Experts of a small language model.
Size: 9 layers, width 256, vocabulary 16282, 32.9M parameters.
Experts: 128 experts in each of 7 layers, 8 picks a token, a sigmoid router.
Training: a variant of SOAP for the experts, 286M tokens.
Below are experts of layer 4 (counted from 0) of a mixture-of-experts language model. Rows are named router (the router's row for the expert), gate (a neuron's input weights, with its number), up (a neuron's input weights, with its number) and show model dimensions 0-255. Each number is 128 + 24 x the weight over its row's rms, rounded and kept within 0 to 255. Numbers have three digits each.
Before each expert's rows: a language model's description of what the expert responds to. This comes from a sample of Wikipedia text that the model never trained on.

# expert 34
Determiners after prepositions
router:180144110108141152120112144124119134151112114142124111172155129097135118137155118126123141117147134132141153151108101153119104122127138082134116142135106116093153154123134154112147110111146134148160100107139129112138110121123111138095109158181096091122118150130138108147122144132083145105103142068118110127108150111157188137114153193136129106124168189136175170116114101107191124135179131158140164123130123120132159119102098110172102100116076134133102111088097111145123096111160106115146082125149119072100133147160124158155142109126128169091131144096102168126115131093150105165130147160153128082121158129096099129127102103115102139133107109114134103107073086115097127111145161119131148102090095124120102148154104106118143101126163152110090140138097112145141085123135112
gate1:172128127108116136144119106131122130158186105116134152124142110156120179119097123135141136155154168137157093151131087106132139109156187099155119142111120132136137127126112191101103138130112141137162131130143126112123166176171096181132127144149083133080139159124128116107154126136111100125095163083137157112118122132141177135115097167151160099094126102132135117129091137149106149163145107118174162106098144113140103142125109123096116148104135095138101155112149116116129105175146104087129102115132099143118098120159130127148158128080138096100113085153146164155139132108153103108118132143122101107157141126085146108125117118144108185116100140133131101137126097103126113126143108086098142114099104122139158207130125097119114130146156133165130143116170156138117159160118071
up1:119090125135123139094156130128107098098122133149160128098121141106163106105127123117135146119153118151115172121124136060125134123112094162094127115143176127145115134125128103153088111140162106147159151143125169138126120059093142113127126118135157093185122113131123140117153162150171131118146092156142128162088136086094102140113143085121139139144136142147130128124160102143152135083139167131110075136146140142124132105187136130154139110149157133103153134138137107121156181110075156142138142133127142110160166118145166159139141123167124136152154149151126146127097149135103173133141111102127128110115100173173123124105150134122149109108131151093109123159157122115177113131150130170140123099151167206084115083103164134131153160151082123095105132132098145140111140130145117

# expert 45
Articles and possessives
router:176150112118141146107130128130124128156108104154102114163132155101130099141178105125141158102150140104180152161099114144132141151126124093130131125128113121111141150135140118110134124145144109151136094133134162134149081127102080127092104160147104128127130142154158141143137149123089151117133137090138125138107148118167185123155139173150121129107152162123168165106115083097199110126211161124114156123119123116139152119110106119151112101106068139124073175113092105158146116143144147089137107118149125084109134170138155135154145119123142164098133150098093157121111131102137100156166128152153100081114138138100100122114122111124107154136089084118127113110085103118114126073152149120131164092106103123122113164128145096120124112143139140124090145123087100129122087126148127
gate1:156113120152128113125134106161103118093126103119098112094133131144136106130143094158095169119116128173128093133165128139126110158153163069140155109094138112121121125147109188164077154118144091118126114147131122127130065147121149134165149091145131131094119100164138128130124156083072149131183098132107133103166137112163113128143140123116129116143148154133159162112128101137111138133118132128104160133113134112142128125126125136130149129130109112117096151122103109104109130120162144178134127125149169143130141158134119150177107121152115130129123097138194101139143181159135136105155101080156112157091143135108105127084106138121118142098111098071142103097106119151129151114153138130194121162143119126148101144149161125156106132161148087130165136113131166147073111087161086
up1:144115132092144107076116169125112128150133135089125143120156087109074162129092106130080144105125147115138158136117114166175122161136188095094114157073137138151131178148121075153133105101130155117089079134134103117141156115190151157105118139150129177136118107161126127133099146120094128130117160114115118125106135106139151154093146076148121149126138150131116134148129168135111109145090092126141141190144130129125159099101160107132116159177103141152123104161078150133134101169152137151126112124138153144126133132136113147122086174129093163146126121136143130146100149149132164142128149115117119125129106096126122136140131126105134157085137142118111075083132091113158145141112141095160177153142127135114104107129134104121131111139163170174139141132105092148140134089125138

# expert 63
Institution name nouns
router:145111121138144104152145126103086156151153103075090092135157133134157156099167136144128123086069153150127107136175100100161112150135155140129151106150118157084132109143116125102141110113144122123082103141155164074156127155106108111134111157148085122139117143158092101118142097153108120121130145103147087113165105135143141105116113122148192153105168157127171128129095141142127120125141116134129159101100125131147108152122148113147160101118114121139117118112170159135069128183158108149131086127107126115100137126130154133142109115150144143100132131094140174136116149121092128132157095148134139100147154105121081185124147137121108114112134116154133082102147160119102125127150132120182122136110070107079152156131118117124120147106111129163133145133143163148147102160105067
gate0:122123119141084128139124115132145135165144112113148160111092100150137180187121103103127111150104168127126154124133111152143113140079118115123138134104105116136154104155153114164103091142111115122133127121118089098173145183087116158117144154140114169142153147138157152146137128098116107129142114124111101098189127159128142097080195143128132113156111167125090115116091154159138139097110088138137136132150167112138140147082129118128120134075125110126119135124134107114111138138096097145080105172125125161147129138153154133138123153124129112118121131112093143127089150108087108136139144156116157098077172115119136101130147169144123176119090094126114136147108132145120162144131118163156180187133145148151124125123109138174128141159107118142154133142074107124122149171069128
up0:108128135195180154109140126123104131144141134090161140084149158070138121116080118169138125126184091137118118115144127154162136085178120140149134126086149136158081131151114128110142122109133113093110142115144155119121127106170130102149096088129131083147166150109098131145093120146120106147113117096139140127114132130098123146155127095123132132147137147115102124114134131110135122103138165149139115135158102141154128098154154110144107146170146136156131134123161159141149136091140159093117140154120099119162137094116131097109114108079101167118118140096098109159151105100148166136112164127157138159189116106137123145146085131113144129180107144127129133150188101171112183134120091117130094144105098120116103131133118140084126073125143109107154112112146103093117104101139081

# expert 33
Infobox lines and headings
router:171116136120115129096163141132076126138133098127131100156152156076130118115138109145114157136139136115140098141124137124123129139106114088113127132110130142115129161127152165132128108129125114149140107129175116114110123133143101159094096139126095149117119137156184104158181176133143166131145090147117116109119111107149157109133099151160183145126116140153161176089114139119160104107170166139129173139093110124180158139124110172124096112109085086107134165115078105114135118160122113139125089119110122103096121146142107171169094132101176122151198163129083124101161133117069116146140101092145083095118109157112101104097138111123126128129086108128120124147131146187128125149154126095127155145114126100113131117115150108090131148152132163139139142136103102119126110142095142
gate1:114134131147098149179107137140085118107117101124118132125096126107138134159131156153134151126145097162154112181158141135119146167129139087184147121125071174149185151149115191122132124125152090134128131145130125112075091126137092126152120153115121137104125136121135089162120173133123129110080120131099137144094131148101184162065137101154153147094136129153141153115143150129170115121139085125079131108124130125117130142130140089078123139102127106086159126161109115116088147158096122114116134146149121134128108146151116163179178144147147136124167156119147084162156123134135110142129118101161132103134115132116102089133149159118103133123131146177147118123146165145111109165148152100123187162144137146093131127135168117142126150094125145107119106133140112126100097140090114
up1:112086122127099120125142117096120105103115127150135110142129129139122107167116153113144135144155108163128101125133141124130152137140123072152128126104075164153184161148091154127124121141135124127104134158118099108066096139137080154142110140131151120125111131116125091178093147154120116131076106151114084109102104121094153141132152126134104157091138105122098123094145136121177116138141095173102091113129151127122115144093160083118087150121125094104159119130142106137122119093117109131153139136104154125105110185119100146146176116121145119101168148145138110112148083127115131121135130111157123086116092142133123069123136178125100130097086144133178158099125158157136099145172167107123191137135099146085166093124120137106112149114103136086113120159164131112118095128115137

# expert 35
Articles and possessives
router:170125086090130150133138121119107130138106133138113124176127136102108114131165102116124145098129141133151153169108096144139102151131116120111104143128107102118139131153139130127140109129121134133112105079120144137170107109092107123086126155175094102114124141137164123155120161120089152097111111082129096144106150115175186130129176179130142119104157176144144183116128123090175114127187148151135169118128124130147160099099112119160108096133109143117090142136110106175129105101145113125139103119154117091130101176143131156152156093111111137109120164096089150143103117083146111136151135169136111099103138131111121128112110122126095142131113111123143095107095105116087137081146138141137166091079091138123101160158105101126155097133148166113079138145090088122124103147151130
gate0:181127094125082145097138128151127121139150113160143108167146111088088105094152173128126134090147151145155121123114124159123165127140109107140127173104099136136109160125135119122151140182133109110126127132100145096138132125101119159127142089122102182108121106148102110162138174179113156145116123147132164114113139107164108103128121166114157127087086136144103161138135085110122135127181141136141166106097130104098124132102118130121113084133121137141150103180134121121143117150113122145116088137118104104120146139121153180129144155128152156134173133113093110127134139106145093169119102100128139107123137100107074166109153109115169136127101135113104146113088118169176153106163119120079151123097139121120147159072170112137151103106093166144102082121144116120092109123142162
up0:088123170136164107165132158106124129115134132058125127085082132144175134140135121122120118143081112075112132154145136122146105126111139147110151099144126073102121071135135138169135132076143131125092128104121099138134112112171154101131123186134138095150147145094146113085140098089117110121126150089159094148173133104120131152131142102145124112142182098138110096110156149171150129102105146114099067111121126169129128157146117095113126167109163093103119105077139154142119151112144119131122130125133165156110116132134117118113090076114096133123101131126123131111144140144130159121108111157141171132099133154149171119147100141154073115108119135157162091143172119132091115131132129121183147105152118120122113104118122164132097142154156088133148145127154115116149136138109107

# expert 52
Institution name heads
router:145137110107112132115134131101112147151142113112109105156172132133150154100136126153124129129080141149132103120181132120171120142114113127099153097142093159120136143086116112118142065139150079136094123126187166083151128123115121121135066174143129096142099136188094120149157119141136114117102116124173125083137156147134130121131101134139188139090177177122156158120094130142123127124127122106128147087109143151126136104109168115148143102095130135138118132101142159138102113157141148141092095100109121106138127106167139147148134125136120148090142151108148171119110141151118142157124086124133129104150130114127067182145185128141126127137120114149115103103131153118111114134131105140195108151118105122067138150136123124156119118094091124162136137136129125167133062152122091
gate0:134152110072088119142124152127150146115130129161118131154170085141142104149138131123119109118132148153157110101105086142119148108113128121160165125122128138120145120089195105121114089122166154134145160171117130173139135133148104193122111165146129123135110115092100094123156084115112082168094113135159154154159131138113133115148121123061105131126188145159154140092120134141105130115112153109143138132122143097121126139128102152108132124127128089144133127145143134108116108146153129129131115110123108086079172109165148098183166170160121159090138131171151141134100160130124099149146099132148201148158138158101101133108171128092112162146124116141097114098138135129113132121112112109124147108119125121114074173093121134120139117122131145130102149089149155162130164127107091
up0:103145133063111120140139155147137143097112124141110122142166099134151141145156103099114136138126150174163099105154112124146155123152174105158145138125107114133149101117171141097141102109165134148145137161156151109137107155125092181106113114164132112118122116125127133116141084161128084151124122117137109125124105155133159140149127105081097147147172163174114151104173182129080121129111134096137153131117116092134145148153113133144083108124114112148149082135147102147103121165149122145095147135125109069156159168170165105157151155147109146102160105134126140157111181077118110130123090179155179137143125144125101123131144123106121163141161133174130101112129130135117108132113118155114149084133151141110112159115106151141154127128137126153093118108142170102176123151150091

# expert 0
Numbers in tables
router:134142132095104101145161135101081130170134107077147107165110154121153151062116127127115100108119134143159089125146155149165107114105111080085133163125126176106102149140137110135169114099159077130138085120192139112101114124116109114067132115145104142107143122147125097126156128178136139122145145104169134125147137113180129117103142167130148128117134118138139116170108126131116100092113129127138141113109140125161154089085150149101161082129102140149142124111135182135139116114134145107105112078166130154113131149105089138125095127145126162074133156123084114139101110102126118122156133170113128105104132126121093150094146102085139146136115145167106130107149102148112147133145151075143095126096165114132119139161140110131137108117105131154089129138101156125132074131103140
gate0:109117121119143129127107110124164128165073130080103130121140096076094113108119111132131126143176107144127126131117134144140172139130103111144109113138116155130154154131121092132124132161108106117109139133115101125129146108099166126094105177134124140110098161142121110154157155117121161133177159162106135103164144106175110097155142124122143172103130134117167140183186123122109153129125184130067137090100138141100149128094116131096105137142118101125141176134107127115098084105145150108117094167110108109126146085124126087128111127096176108186116180130131118109121152142115131097127093098104141144129119130142111133148122158160133164186104103084136137174145150121161125102124120123148131131110171095103143141120118110160132121155077137153173110125089141106130118120082127
up0:127123109113129112151135111138119104112129171123119115120123079115116080128148066131090133122099149136116138152139141164097135121179146123111117093106113103085153151098179090073148159123109159084134120125077115072154126083120144115130167164128126142100145100118162139115120133148133147142169091138119129122084137103142143092113155109091143168146118123124113150126122103126137118135133161170139165177125097158126149153138103146148110178161149140142110123138134131139128109122085130126142149136113133137096083123114090125151101171137133112164125133093097128142120169107138163166086143114131148169104126150167115114129093099146092124096122127099121153137170148124136095127095139133141144137181139118110168105165131153126135126156140127098159127162109128065129152089111160

# expert 46
Coordinators and articles
router:134167129107137120118140121124103137142107122143125100142132167072155130122167131130121152105131128145137134135131092128111091115130160121142105203168100137142142138126156137132130113113133098158122112087129139140184124108107085126091109168177091118130098168127144108188123159127081135091121127108119125133119152120164205150152152153087159092106160171120114174115097111131170138141174149161118173117129128129120143101097086130188113110142091165151129114093137106115100132125145117107100099128138086100115118165157146159157147117142114127103099108121109149115080158101137107135134121150190152081101149120105114129128112144126101124118104119112173118122109127127121147102129146131122155115084109115108107139150099107114140115117158150113088162160105117115126129115117121
gate0:136132120168144149132163123122138122056117137105173137113109108121118162135100130166140185126086102145110139123110122126174142099153140127157118096096121128124134101123141119124141116137091088101100119141124164104132125161142137118159115109188139142136116125088116153136164159132157155157135127149113107124129121114105132135136151135146153162130170140099121144102101141105169090132138146116096127127142154164134153124128071106103066082149126117138119106158112162122147106085106135144144144124152157164150102072141099090137138162147126084157174138072139117115130085152143120119129159146180116124149136119071138139137128137172140106125135160111127152117135101110142105183133111163133117115153098159114182081146130138137119107093117103128158103138165104158118146155113144
up0:118153143144157123106140154142122180131134106117150159109123134174111118102165120151162168127170130133146116112114109115117082076117159121149122151133127122100144112094154119148148154147135154116115113168102108123157135143156134134097145133119178150161097159151091159111134136130148083102121134150102088160081091159098103117147100136120126138172144131163169160137130125110094130114120148137163154121104166126134095144126154108121111122099123163112168075101113118121093150144129087130140144098151132168174169138130098098138120171131127124106137135156191157109143151142157162178162115128115156169136164138134128176128154141101151143124171140150123130089154165130129136146131139128147118106155080113145159099096140113168136134132149169136121152093162138153152095117117143